From a checkpoint of a small mixture-of-experts model trained on Wikipedia.
Training: 737M tokens, 5621 steps.
Below are experts of layer 5 (counted from 0) of a mixture-of-experts language model. Rows are named gate (a neuron's input weights, with its number), up (a neuron's input weights, with its number) and show model dimensions 0-255. Each number is 500 + 50 x the weight over its row's rms, rounded and kept within 0 to 999. Numbers have three digits each.
Before each expert's rows: a language model's description of what the expert responds to; "gets" lists some tokens that make up at least twice as much of what it gets as of all text. This comes from a sample of Wikipedia text that the model never trained on. Tokens count by the router's weight.

# expert 29
Sports season vocabulary. Ordinals and sports terms in league and tournament articles, such as 18th edition, first, football, championship, minor leagues.
gets: " first", "th", " second", " football", " final", " League"
gate1:408452438536508469535536541521594552482443516531553499515458483523518548416520424428541525503555508421503492543554502487484451491495417461485463445527509506527633505497536532508454441503534554560452478417547460446466485481562463453535630554564495465570464459545535595406524578462435496435593478446533419518401553513539518488562498509538436456510407455508411532503449481424547416490581478459567689496442487508493470431516470478525599560462453469484503495541461455542423520524534525525525543543545519524626587489425487546498505493510474513489517487483476582510439466548466470516506424550530429497562500621451453466346510475464438510482494390516548487491496490518435518534523545512434532552534567505491568512524483467553530592524545446445474416464488424490622470411511536
up1:615480505531504563515453473498440501518450480401413547503493400434587440450461573498506580483532490448509468443548602482487527589524583524641549505434469451512377570508587580507434493503507505474441433587418531545553486525497496525487437452501580481495544527433467442471434443484549410544514518489412561537534623504489573535542480453486572465429488587486523553521579547563476450475484501456413378448432456423408462552455458444533481546441488489500570528508551562533540571468531535497462535458477502458437462515486446559456538475540523506434550462424498466470480525473452444506505527539513521543519566495452490530560473601476540468448545483542511599592542471621533562509518506435519491491481467410426557485537490526434488490485476523597454460446444496499489575529547399
gate2:459455559496496449490456528485536492490505517493419456407505416445417508515468563486476550534461539569492595440522519586447516528509474507505519548513559487427523541593435531495500527496496393484462485559507605532459427529516459602575482476492532514503422510440416619510576565483482585452513526526558489500489445462468538498531474478538559484480458547500555490513544484511450467557503564505526497628547434519430495570537479437531505413460457456477511467486522588473430445459410564467549453507494464475499477492569518556495489547557630531492515455420499439488517503454594546531536378513598431527553481402450437545508581529535521543493467554403522497472395447461603486550537509481437415427398445526424527525500642460463439537571447487504542398465579583497548486516576491
up2:417520621524448466470534463477477474495491480493486442510465531493467469526471535468454482465475506525518538547498504517486422476488400475459464480485518560515515453470444544519573586490409429515475550536453419467546412532587406607589542488512492465537473458482395617465389527519516543552442419502545542521492571501467538548475618408440511518441535473468466463492434502499459505565494496567468566619641493595454463484510550508429595464587469472528471518459448457474404438547461451443504432507530470417510436510494471559422527470485482484572593535553502459533507441500505508527469600553536462494457489502431524487413516382578647501531512549511417493534506457480436482547448500440548517501450537480542603553589563523510564545546469528518587443461578525555518558494466486
gate3:617445369554594605477681499484477405578540436472451585685532537524481518427458498380531510503576419476551445466532558579529498486496525479550459495459492489512571482493524543476533405525550520469515524545491490421427452382481521452516490478484450443471491470475590519478510482459504471565512459505498521542502474488510503500460533418529475440468492488506459445559366538544523520460550460445458543523500470501603445514498492429484465512467538515440491445466514502473455499540632495489494618477561454533508513440393393455476512563541517611502547484606509499453479466464468525570513543519489560511530411551493477497537489471496551643483544482491454458437501548513448498443509495489524464564565466482456461515586439489566560489520512535491516483589510425508461534471437549
up3:406588502468557498559435511449505474475459476512560555521440396477571525517419449493437439501467532453477488493587533515502541502492502457426527493477520490450487601506518454359488523528508482569531567454456506445468470557507443540526485451478467539528505483570419472465504464533463533457494446573596512476427493462530504490412450449551417561530564538476502529492396509503550511443539519381517455546509473526547542459532522507452542398499510538485469574537491486614540471545551535449477489532450466444445643488500543502499640465464471532488503529520448586546518459452546433453598525469573570466520469516532443473519533495510546500448460486376425473437479523394512508470554590655507589447545482597426550459533486449499457508536427480505451505470536546538618628407481524
gate4:519517545474503497429518503469506514468438510529435500589497470467536487529454494489458555527504571561531461503537526485530426547567565504492542438445437481461539468472427508508508515484470457479554549507548486525531479464403489518567463556475522505435582412506494491493499507497457467433574422523546485560533463442465637540472536457520511455516512485533539480382572484494529494536415520492466519420446552465445374575538445527605572510501520441541567558506531575506485441485373490574527490549499501567452449423541455520449465435606490503449569483537496571507420418494460534414504383460568532471493418483501476477488594622319533530535504544474484440441540498523522608440504425468461583481527461451520503494619511426584522495458476505528486508495512529546524680465415484
up4:508532463548463584495458474510562492523508515509533517510551482461529447548485472509437523482508512537470516508566586398560475513548565501537578440552379534439590458501583566435542543502510428534496565494558513515463522471446506543517559493503534505546586436495441534490533495420505443440489479492477458450478458549505645479536507491417486480419432441493513466417571502408492481568445559580430397409474482505450381498480497477610459593497490480516564503498516536524430419444424502520487548578522447524426500451570603452439506501659560338512535507537498530489470504438494548527475419520492531501480411516530624505418500506470502421453515518486520579506506521510502562436474384534494606562553455475500424535596475479490589493464476487536504506567538542447493498575492476

# expert 59
Lowercase fragments in abbreviations. Short lowercase pieces after brackets, hyphens or slashes in abbreviations and compounds, such as 6-pounders, e.g., pen., pop-punk.
gets: "p", "d", "g", "b", "w", "t"
gate0:380502435521562508503455510505550501559396564460506507515554441527549547462526559457497505503502489551507502546552491590520482549505622497510431514504533546446575460546380442550552506544471504565536492488457452467564556425531436585545487511532409462419519483523477480503508504499515498468429468489570496436500486486551435511511556528566575495519515491500540381517579587439560508469465529541479445470490511550461426421423592454515497550559425401483450575494502462540561498451466504407546497378547505416545518527485508529431500503476547509487483520527488567627557518444507591486457452457486450533404422480547490480516485545533430568462527561465487520620459462572536428517485510435554533487469376391449409507455527480451461566557506515582452473501522474432585483523645416
up0:505411530524512441429513464509472448541585559442529471593524487462422442516488489444501515585543444503538466483518467500437450476527450599419537465485530492542523494409410516429531503425459490514448441416557583528507533580485516584403506510531556528557464533536426491470485482468490527575524523581437558532456568461489540516503401439542621458485469404461549500562528483545372525431596452466552456521440466481585496550641419549507534518422444460596531527488564509489471496427494484529508493628513457499506495504437495444529465469587581506505508474482487464527461478576411490478550437595567532498579540461452547510487505510487583405551480531487458512471514538481567609434531507452487506446476656555487474529443522483518429453562506476528505518484413527369493498503505536
gate1:489527479470494546491485522428571538436445516541470462440481524477509479578411453431546518524558469437473513544469516471400472524551416469498523453484511483454448556481450459570537494532449522516533586442428529579493544478531555445552549490474446474479546554496529432523524399502499431490468505438465500510473467471483557490556544453480481421433486557525489511525525492531471557486490456442465532423430554454592538462500502489489436556458537446451582567440578407597524486503492579552471529464445477586577613483526586530447549432585580574503486425453493377456506497560590552557495524495452601496522538483559530416549536527522482419531468578473422548559471507482587522547468415421536463502460516555561435485515504461520495427494474394625538390478552507427370536549504625
up1:476520388564485572517503414483470453498438505421529492537460527377588594531582429491488432535489484530540495480476466582405418536486496535498503474508537552504451446516466499413576470552528410507495496549485522505487468516484378437546474464609463496555500480548502518558492661459528539467525498521492502469561535498482617473397552499465551499557600496462434420520537493526531535603495514509490449511522519536518465519391577541471514490449403477515465482569484534506461590492534511574536450550519523493496412546573446458597567386462542512472441461470504573592488481500392501491548406540393439541531530515485493423432470578537509599511563476467552488479493466440491521457471456575556411503496482517469494471503479502466608389564453520452531484558479493572487531552443428
gate2:565474448566544492490540503479587568403571495486504465503485512483460470478519461478599486447619495615527549561467516478390556394517443533465554484450538446493557437520421415455463499450452579448546477586469564534411543513505542433561611440506478466507422553459614566458534554502511452544590489511467411527452522433520577536533547460529567537598448456487461507550477521487453609332473550566536492429478474501558544460438499517492462496414509540569468584510504495505499460486450461515447472542468472497463582576516490521461491481506468537376564454493506490516601553577509450411450459499540451415532516563405533527485548532563512535522469540505573473524499537529623474522502526463482576533411527518474412514502516535519437527496503419476498497445500529471460413431483490
up2:498473496378538474462432394541504422646403534476559428567475518508557466437475490507493513484449432466560455484543520433570535525530491466472496440512441547561492534474491602542478558506443517515472488476530461470618490545494482517436468515482526545495579413551373471477522387530509552581518504481427511499485453575509477473466450489504483431558458581515436477508556483489458376583504459497523501604532539510410440505529531454529546525545493406471470485521407519517538518552496553496500497400465557467449613434483493372512564538584610542613441519529486519436419502467463455597521519462467567608432433492568461495518470493473522535497613555479485489520503470548512463459487434455601505419514546564532514513561497465464488543488427537450502490479495547548529582579468451
gate3:501468445490513464533498484483532467608471539534496555490477549510430481550572468540453387531498571488485502523454548525507460407417401496524517612347569484563519541406534521447476428543489450484516468504623515479470543393542508533489478454550462471513537485411468467468485544435611493429544577467527445494477456425521446555593431562513554496512460539392517479501465526568399533495430498546462461527561398537570477476417533485534459503457422483523478422551440521572496482514482553495483453469607499497487481437491570500506510500489495503553466519512495407558495507483588508583503458491489577519451566421512522475433508470497600351538501455567469498622545566466453448463541492570564486587543469481483573466481521581439500459547573437550470525544560474483454537610516527
up3:491486470434510565528500455568366428414508533540483447451485439480544525562447535458536549504458474494463450459620582470526603471593582493475504371652521554520474423517527447536523524468520539523465566474394534513505501555471497484533520476505524445522478466581573474564449485513440536551491464509412539468550502549448579496479506504555442470496448457565480447570492509476636436530585467484503552563477611495492471542593492524486532534483426440496516556431586512453492534514539463600536566503379478536532571502413467525511464525421550542444488470481504591433541521510416498477470597524556487498411535583508545525489463489496421608410421536451389459445542498473445512504503507420507506421535527522497456459471435484468507480581541513450514499449478582525546466484434435

# expert 17
Nationality and place adjectives. Nationality, region and group adjectives or names before nouns, such as British, Soviet, World War, New York.
gets: " American", " New", " National", " British", " French", " German"
gate2:437515522423546537439563489429556575451423566457500534475462513525472452517502440557482461516539445519539499454481620461489434462497465440523513431490487651527574568530463555473536503452469481466485538508448567480547518485438456522495431573466579469438475563543510432510479457521531482448562500515495451489454567552481482494539618517449453544473455438566532536472515476479499504481518368554436547584581517534506450497498515403502546482522523471558451520466534443481539643546490459533490534596520595555431570539460456567606490446502511479632479525433434492490476545485527524438519511506461575410445481433405561543525486501537540577397457568468457545573518572402537494467509500413373508586457455474522499582424377517434496514503487524519515498467466581462457505567495450
up2:548574545507505450468553496456434445374566426417470545539540515462462532458538493408560482470430479507534540552552517495574585455505513598420542466472461499545508513499427452531524559518506532582381492512463426492536449534475467561502484576560462490452505478539553576515503474494547541525415428529412522494524569431570450527576458446533538336518549549469492565544464559522509507452401543537611574519524590488550500471485537579517441539477522520484510426487545531479522475413426464492474419458585382500528415485545430494474483522415462530556551453551475509496570457477566411503444561512513501511537522437457503492470590461478532454580546458526569481431534515492457487440416516544496508432465434402487472533545535582503403516482552495442617518467489550551560537548404523
gate3:483492488531583459518528490541554576524471522477458513562546500501474520482454478505572479420476418465431540574553588426457500512527499417521531549508553525504467580517587504465477480478525494507517530387415430430516575506512488446482510541467508365465423465490524522563414533457407539482466576456445488506473451474509507493459493575551535578522506478459470561552546594448441497559562436481528441461499532493541631448415425518442556444394564502671492491468462432558567531500398493454594554501512522468486450543543467465495548466528474534532576495524547510500468420522469482541478440578498495472508462479542508449486491487455529533449529551525555581538545476413526443510505455564474403522582522533531492451515525503442629593423516567530576442362453514497448552469511362
up3:477454500453444502502461486489413448458461465575536472469527558497580553529526576509419509532520558524602482476524516553573489529492469532491485426466455472456510496518393499493522607509452466532423542649547552576489439463556501532523532487538566588457567526514489508455574515511561434513591452527515533458483529502397500457539463430454507471513566560551654442464506369508574487472500633466473502495523434454506390507542492539536519542574436461397549463488490565519425490477580481507379446441527471496522573477462513567546426502436512445433399512427440491452548538426516481436560479439524476572495508577461502543565493517562485458518472444515400429457475567562499556462532513455497541502488518487479430534482462525599462468557536404486466523612501461485513450549480602
gate4:485487523402488488497525521430532490458388485505452443502582531564481480483445614529589564538558498415535418461538438524510509509560493475472539477491548481505491449498394529530670482494548501581438576585457583487477524430463465527446532597511487455489466469484529445532527483441576433472585622545451504492381519478464530426476539475614546492609459429412474513500517436496528519555592535454473480505470529505524542475419526496449542613488492618434382473515429505507465529451601453498599554484515408536546447483484500522440506432525543515446518464553455519439429541540426517424523473475565525465557412473593511458522495507507468513496591471547478501407529457458531517522478565531458410527532470450506532497531554557556499550498552529552542534450460484500548392469508517
up4:450507431441428585493602506393509543567391573482390491540564539451420543555512470564530485521537428455563490499535444474433478578539486455519527538458518391466535571541457595481529382463478558512445490521449518526531557425546460598492476469483509469493504556510565366492561541561545568467482496504562499542440457483470468440540566539576534481594412490457498544566504389502436546534461516490506410555481514504568538489487499445542492481478538572546504484442541455559511481545599477578425492546478475460456483494567503530415545540538458429499419478575421470470582475447468439540506540525429439498587531524566543519471486503459533518503439495561479517466563509482585565535520489580458515526475461464414485488567477450523524485452561536609532510471423490521556445377379472
gate5:457566499569496418575499579432446616370448494476551510585467465518560470530443506490523439469433467532472517527546505432490476440552546448475520520501542461445475523548520487543461497535441490547479453526509540607489633563460533555559575531467584468566528500512507548482480487502497518506517621513510469548461547454541494533504510502484577621521509543474526473557523502443423505416470454491582444501525433459482548431412538502577556426512525504559529577437496609511502437539506612534503398377471555563495515502526441529515461499384580562468481469404518529591436386592529527536495505508459415452447447371488463487515431486464528433558457532455401490457547452479533503453501507526421487528508461586423553444503495572484501507430508526542481482472547442440435493502549560
up5:446571504503493332629435446465537535457476506513505556596501467506455483505479483480515452552449517564543423584510557418523448383525513485465549524408478500509532502521416480571514445519463472614490421516416497565513515570476568529491497430536515517504465552538423523436463545465540567535548518500516439528474485468587424473444502532435466532490447501587468492452607396481437431448609451480546602496471497476521552493484556549468411477514485521470583596569454448555473429530502478510497532500500494500559497525515460470494535434439548544533473474492518496600537471458401524469524484446506506452490487504423542528564433491544501559532537590504403562591440507518524611468542584435498484564601403500479586416507489562489499601416552485538483524540502404468548493451479476

# expert 37
Mid-name word pieces. Inner pieces of uncommon personal or place names, often after El, Ar, Al, Le, e.g. Elrond, Elchibey, Kirchschlag, Melvyn.
gets: "ch", "k", "n", "m", "z", "an"
gate0:534423441492419573553552555566555549465492526474465481467442551526462518509556510402510507459547500465517519622540537522436549541448533458449535492566522509428477482557451424504460484565498443517612490487576443466509447518608604517526547510555465487405569450490478545405381433383457502513469409473522582589487563394517409557574464491549521440534433516528513475381486532587425465460512550480508504557541507530557530458526485495540428414520564477541494591466478483517505478525534504588419469498460501575493458502502455512562476457423570558488484432581501584423481467483425472537585562448547461484515466604539553468476506497504431496477469564578511477495537485469465552476552540462420428458444579563482492429473443531434514519557471468486442454516591538610453525462491479
up0:586533496491434514544470512485502527465494429469502551479548459528479497464503453418512460447500449578572519604579489477406554483425481437501435468494481438514542400564468466495442498557485578583444494516567501477466489572459478521568516386481531467471357543521620407481542495557539483558513569473536372505492484477496458577487564459509512421532390518591521548541497489517583564435485538470617529429415479440466480498528557467513523562558500464479460497528437543526472520584407472447491558492431529531503565544545577551595555561459475502462469451470518467456430476473452520545396478545466464500471430448498559630466504500562549444569472553543446579583513484597494494493522523569485487523473515573546408562478461515531581473573449452539483472457468476464536386437494502
gate1:548492501538510501446509432452405457503562495566402522515510559461442491470531554542518557533402563475495477530605455488477475501521472524546489482394506502500424402447448535506438461420536543562499519531413498540490613487452508432474449470550458494498486507459433428546497553474635576501555579528444519462559419518490551597516452540520393450478417427560443475447497566496526542606581462551398519613543455552494538538609531488513484448535491499478503447477494514526431467478517541595475487526483449511484444524564496541436480436427543511486575433548455584445501487468522466546513537526451444478535512498525531397584475599488507458507504484543548520422524472555504579454489391454411504475568547525466415440516538530600472490535536434407525541489597453428556580466548456
up1:545535445566530516506541543519488475475480439616435466533577494465498452526471584526551495480495525540534524434464452545499470504561507579415426438532432567451529486454524488443364523538559463536559571452513483531453508509554506531523541527485523458521506541572438476541472535440501460539483550422532515536572469547496534425414484483473437644618531521509598511534469445426406459522512454498545545498524461514493433488490523536514458429600410493535516462523570533548442597479521462512514410472486449527486458502511387481465455479492407523577541366502512488409408529492484500572496533504468466477502584406497567518524401454570569534532468483479591516492545493427488424466557664472410471541491450494483541492511400472600492466466496505425457514551634459512520561524495455
gate2:461559538574557417545541448490469490523556554448468482604504476493464470585512410545506531530457566576536538451454515575499515410551518458437504526503519477448492512452559421465586539484474472501558482437414492427484464526561488529563520473550485476408397478550486552516550441538446533425548548578570481412403482455530529493523423457574459444544432527478456492520522595514496546469447479383506543454534462481522557516469427503556542463472471422494535486447356469492467455525409522500492444471446428523442455532621633568457594601522544446499572462585419502463491512521466610549501523588451449582449410491470551488483500464493491483468559467554574491478529457551526442572500479547543554458582501472538541459497556515587573422463522531442460485472483443539498525588484496
up2:572533433528545593470498542470560514500413445453507549392436552517500550516456557442491438556579494512537566542533516472500491515456449532484570501446488616459441537463475571504454515553460455491489458489527513482469483518453429479442445479510468479566552464464562458480515561472489410529384477441490519491461390606495536466461466603494490470526595493536509489477424472547574502587551492571505532434487567588445525546455518450469499549440488487524523470417590493486527502438503440498433601535631542425623507479489437466527463361542420516524451483420613510600526531511524493569436428513515525493513584513583456519465542464497537473640508513474443515494580499475552463434486509432452454454434441475515390522507489478508465523545495461576429503507548578507460479543561602
gate3:512476528602527476531506401598507459484482530555598519555506534503496531503535441564535521542569478452545538456491462444526461541498524513421443424512475551472517561489511460505444530551412505540509459517541466473483454506508450419417537497471383532486491464527558551440558568572586548553490448520465521610404447511513526535556476448507503565463420479480487571443509429503501462408537447523541575460449443497515493537409522540521460513433431491515480444431470498569538461547485482492534477435535577514593501534426540440499511472462402622517568510503515479426585605444464488497517486521530565569486411363510533487555561499575469556515416529459583462445511429509503565474540501569496571498422526455432509491546539597514462558494468517554519576456432408388572435593385483
up3:502504460437491608519577514421513531534470477441501493491489479577492471520554505573589544440557549513452509414500412505396573500458568485511557545434504513468490436483527430512563466501551515475505563574494540550445541499454477517489518421459605528495529495485378530539499551475548569464525432488482546511533588471584448482546535488521513470484562381459583505445530536496360558499537495508448430545492553480495569518483385583485466499487533499553473500476483456463498500466494494393420430613605536501413508480477469492519444547495506523484564430445461514557423540526532538452496530514474409362487489463525529459583468485440522464514653566499499568514534544505486581472498505503548436473566461430523534549476383536544389461502468446454590539463390538410452518530565539

# expert 14
Credits and personal names. The "by" after written/directed/produced, colons and table bars before credited names, and given names like Michael, Richard in credit lists.
gets: " by", " |", ":", " Michael", "8", " John"
gate0:500566476547483505621582500511567542548464523549408617546493553547506478536431468520563514492512459475439546518542573502376442495431400433545599560462509511428389428462426587561578564499475485515445570530540487474509548536468459454526499461569506546505427522466476553469487483457536494563526441429507523520522448515502507493513496469572501470510445524506467568575447458504468488447475567567440464463482469493469447450489441550517591477568620454450630503475369548488504554434432509567506535473390501538534453484528489508582592443507524429438574448566494643576460502508479492492480502497535417465464614489445543551447588538423352503511499467454448472470576437473520524492457496528444462484482541538457444488410546505514560438480520498507519517434475517497557544502525490
up0:513511523500518552614546477562500552555527545611559555614513583597518482514489529506559481514537549314428519580533444494454442422450477541460540500460469434541431479511426554590517536431468542488489472548475461452500489572464391513530460403504493535469519486477478568447550488467518526527529492458508524550545457429538540563521457507535583460560487502520491540500523526423497479420468607473474476442529517427476416444477399505495619459554536538539541566510394525506423549439444483619520491439425488528498472488461553544488592435529478488416524431628503609568428516501416429553505533488500470496470508514509525522423530511516532479480486410501450472468465455445537539484522465451442422456480521514519473550421466579461577471505532494543564558384525503495476533383516490
gate1:562512595527549545428531532436570525471509522416473528520528449471476513546452538382410493535497403521488530542552531476487459485417495573616466567465475488519466581546509449437468476568459459547563563536496598436482538509511504516440468495594449527485543444509574532436494518534415516422497595527472524540526541394487536578497388404490542450576448567458523482533487403517450507533492485524479463573395517501510465594469443474476553421405450578557537519601486487532501552536431419501444568446470470527574473480445534360454469515534450484432468457456515460500544441439432491508502427578520487497446546508547511484542532440597478538402587520494513584504540471574523542534448505502534485604509510468410464474491458560505585485533521498492433585537510434468540538538448414
up1:503522540563550469427453542527565488508585509489516470565431563528557466493474535481379462564413455553484471482519525495528449518428549524488444538476457539529585555541534513424496464547423529519473523518517575442528499524506494479457510470450478536595562488583507532424503519525479524463532573526434522544561525509484463591471411414495577451590450510489513517536518456470513483564538492487490542442459429438489488585500531469385563563431414474589490561551427493512498558538439416530465533380508516473521441443450501372399521506512371519451497482460493538587535514444482454582412450493584521442509496527457487479482441448584643545483527522570554531538499462619521551461533558529540546493517406493443527456492421447479631425425469478463470473531544485536448532524427405
gate2:551500519484603325513437514549467432512476559505508379528508487419518482525568502464462484461454596634512526500557496457577526568414380457535406575496526500420441463452571546468482458479506473550494550596468501557538508504430544454559468594555523512445566447481467523516549488496557589486461435515534525508505468533566521455545501480455441522472479484482552466502496363498461478389539513530454563447493459513475447563550466436544530456543610486517483405522523426531505496499568537567524561469522468509550594504484481523538479584478497454507505468446550518533549443450532440468522438625506413473509557538436472490422527511452491569574523426528518421510454443461534484444436527443585449474588451512430532474543442499525523608488463549543502488553452498474569467523512624
up2:415433452530500588489563501476583544446525542496523583500500500630469465472497548552475480537491432394512459496478549604457523490606560557481599381449403489631496571574471521526487547543571530405523425446494497493501541504549541529469540447551397434572449502503497489459479611506503451529538551477439528488532502553498500604475531557574560411496625452502526505484427581484488490482489469484491482462526489475491519462467495558484515545404465485538493544437498593550444515505443458400423420463421462482508406448534472495500532489467483539488469529583473541544438483565443554494512533463439574510490387484510484508588489484530503419558517475432467567494524578484421537502530421537446536494405513467573470516508600551479498558504536502503468527417508508498473494547444345
gate3:462548466479447513455525578516474361549483571472539550426499521489510513533558504555504506586597496483406448512557455516541372530473492486597564411507520592486446397463476506512419517469599537532531553531471394512513563397540544526518401523497488527517465518424454530421537464514412498487462573508441594458557504477551522453473510464479455554486444509464440503462494506367504503511554530496512467536523453517555481484525484438527555443411417554504465483462434554501472548532494425524479463526468536494427517540497476563509419504473555492493580416556432505434506577533489521565518440612523483416459541612552453505422502589556560403549453485518533498510534458455590556509574555525496439517456549582422454546563535603453504493502580455501415490562497429406483536468522529
up3:531439533525560477518512504488509648437528449572504499538520456523507500461449488421495458416464565498559488488468479459385525559584557508479474630506457385460529530501552524470572554509367437449515461569504548461445460616438430545479582453503509514483498531537516459566479566488612470534552428527523488496437487480477425487534481462447541433548575459516593498511472494585484432601456461468437494502511576516517566480486535505469495587567549482459558495469519484536588484442488621518509484432512418478602484489493570475480546477425495496526508565470556526532546443421479450477502566441480503585574485484413479501607539479527440542452541459443467505489425525529393393531416448485498522541476500510630512386477516432506485474499389547465530475480508554594535490501470484

# expert 7
Numeric table internals. Pipes, digits, commas and percent signs inside numeric tables, especially climate-table month headers, decimal digits and thousands separators, e.g. 49.91, $55,323.
gets: " |", ",", " ", "1", "0", "8"
gate0:433548524517439475511463460486524439504557473536431522509502539481457559517579508507528509518450565494477470581556483427545507463490473515413497524416473525420574596566568488526505526520445511498505539494519530567518511501541519532533563539453577434439544502573518477500544448386514624568578533503591499398502506497479528431477475519441514490511509553610536492460535444441564520471458477510552529479555587449463483408537442365353571539494504507507532518531491545480429470504514524593543425534537510604435526519421453523521514555507418435550467459486528566458505472490451421504461480419410514397512389491470532483592570560561520541397517527558432482444462458433499414546439511414530472526594522536521468587447586406506425496462432427579465564518527461543485466483517538
up0:516483479474511496476594543438504569508433558498529449513528492585550504440467493509516462501609401476540546427469573542413504509549490482596428436554500436548422447441464566460492480406503580449480434419523395415447517473393565509505477412503514473495457536463545480464459436518442474502486486466461481575455540558510472532568555482483523517495488443405454430454531605492519493540550542524436493495528450493509491543409597591630472489489518494459457468443542537554635530433542561375523512443494534385545538484565488458473469463480535584497571589542460483519554477512546537485487599512513470500550513495659467514340472458504518482524397518474553498480561517559552480448551530511482513553434467482437460461492438556450545537523582540454536532530486533532489552519541516
gate1:463492497446483476534430382539433489550538476497531477492438489533525568524566502416476389507528534555404496488497454579484485617529492453473471495576514527488525555433512494430540495548484553463367527612574493449487566491544495474552411537500467435616516496546438580443427528476556476389481512556421542516471540551569502574577501462512485503478475554537442560537525479495450500521515529577486489470493490610589487509479473441484508474452522625463448502555424567370542477481549499393473473545481591459453464513436511539520530491575565536489533442560477377447489599605431554498499493504530518507467518484571495525502463543468544580475474488545467433499470464471544449533578486450519430390610481416475461469478550491553483524413444480497574436547522473487440508418469566
up1:504450467481485522520432504547401540589498374504550502474458460582543578552545490563579527514451419512588500502504479473520562555540571446494445500451510532570416584495546518467444505556547468527453519418543520449475485474511342555526558568558485515539573485470478550506495486493544436554615471495533401477512416529495494512526513437504485412457430453566551535484480619569490482499575485454441484434478443558534537405503539516490474460573486497510543513446551525389463485480525415499534479522480503445557477582382486488528474485556446573493566475590495519499512439440582495588494572495602567579429536552530470514568498417524542519463426425554495548504612444457489505490500456485439460463533361522457566524547479486501430526581486478515462454480465357485466504513501468
gate2:421530516437470462490499469475524547419501606529479483479542503469563528580501563476534505479412572526510502481479518496562482519560501445418426415539490546546529560534535409446505470539468480522492498459463553537482521578458370540416573567527449557510450492496524464440548485554511458493540450492515476413533583551554413598513509546479560442553544451446548455519549474459482421547622455585489583498532483598475567515518400473470501506465534439538507546493518554499465523498483496507529514416562485478526478449489445439534531547493590394395531543483548531574447456594513528560490503486474483471492517457568531520477534493396513474427459429542487488490579520671405589442528588434487483473561447530519500456445598434461509411479426532590544455491548472473536504389435421
up2:486512496553572605485455463446535477517544410490481517456454481492520443520506509599474473498581434496490442514536498551454440518475485569574579557453484506464455403592522593537442556441529484454522507485472394478535452432556488480508460456442545442477543521555499588535437441438459585501530561563415481539463433453456567464545513487518502508421410583545473477463464521579514582456445536411530444481511552416489404546480512570513490545554468553487559537503510470482513451531538485450430486541491564544494495507491554586497490567535486579587380477539403462433528474376538475523480432483489449601515483459435439522473539482573501569473563580499489476464566468436595398615447444539552546419436545425503502527503473535529513548455504502421438613456440481522459568566527521
gate3:500480540502481488448446486524408533531491502495513479461473511486429516509473436529425558496554560531503521553517561419584540510517457469494516362485454485533518509510403537486402454518479575451513551592488485500463480578536444483498585537526478418516459465419455499523375541510476556451408511486600501499416429519444471540443540472540579481544496454528441500464502506513376551501558472535568524506460511478534558489503432421568554504567554540564544433589460582553471485518488437427432645527529527510523477465498582540459449515440505398488506493477541499488588442475438518494562504548597572478479527578428556601539493601525497409462525496410479512502531453464532494629381427486475515437577489470555520511526465482508482481567536554471617378505438515481488574444516551
up3:504543489474494528511538500514600523489512536490505544540498508508603447442487540461570410501427443493483543485505455542466494494446552457487460602491527500464492485471538483536570507434517425554518456448499540552553477420435490480509439485464506566478526556594516547491621465538488413567619519475396492444522557511578508471559438499544447560389501538392534511553539566529637426511454536374483470478547509516520481553483586613482425472487452499430440553457537410480507486492477614595540365431520409508532503497488402473530529516520496572505493539484433451490484545485486476556443480459378484515508460509519463366533479448535536543486473520616514465455500515565509529410530509470529495522391576531496519488436566520451534495478483441563415616460542498542521434542463460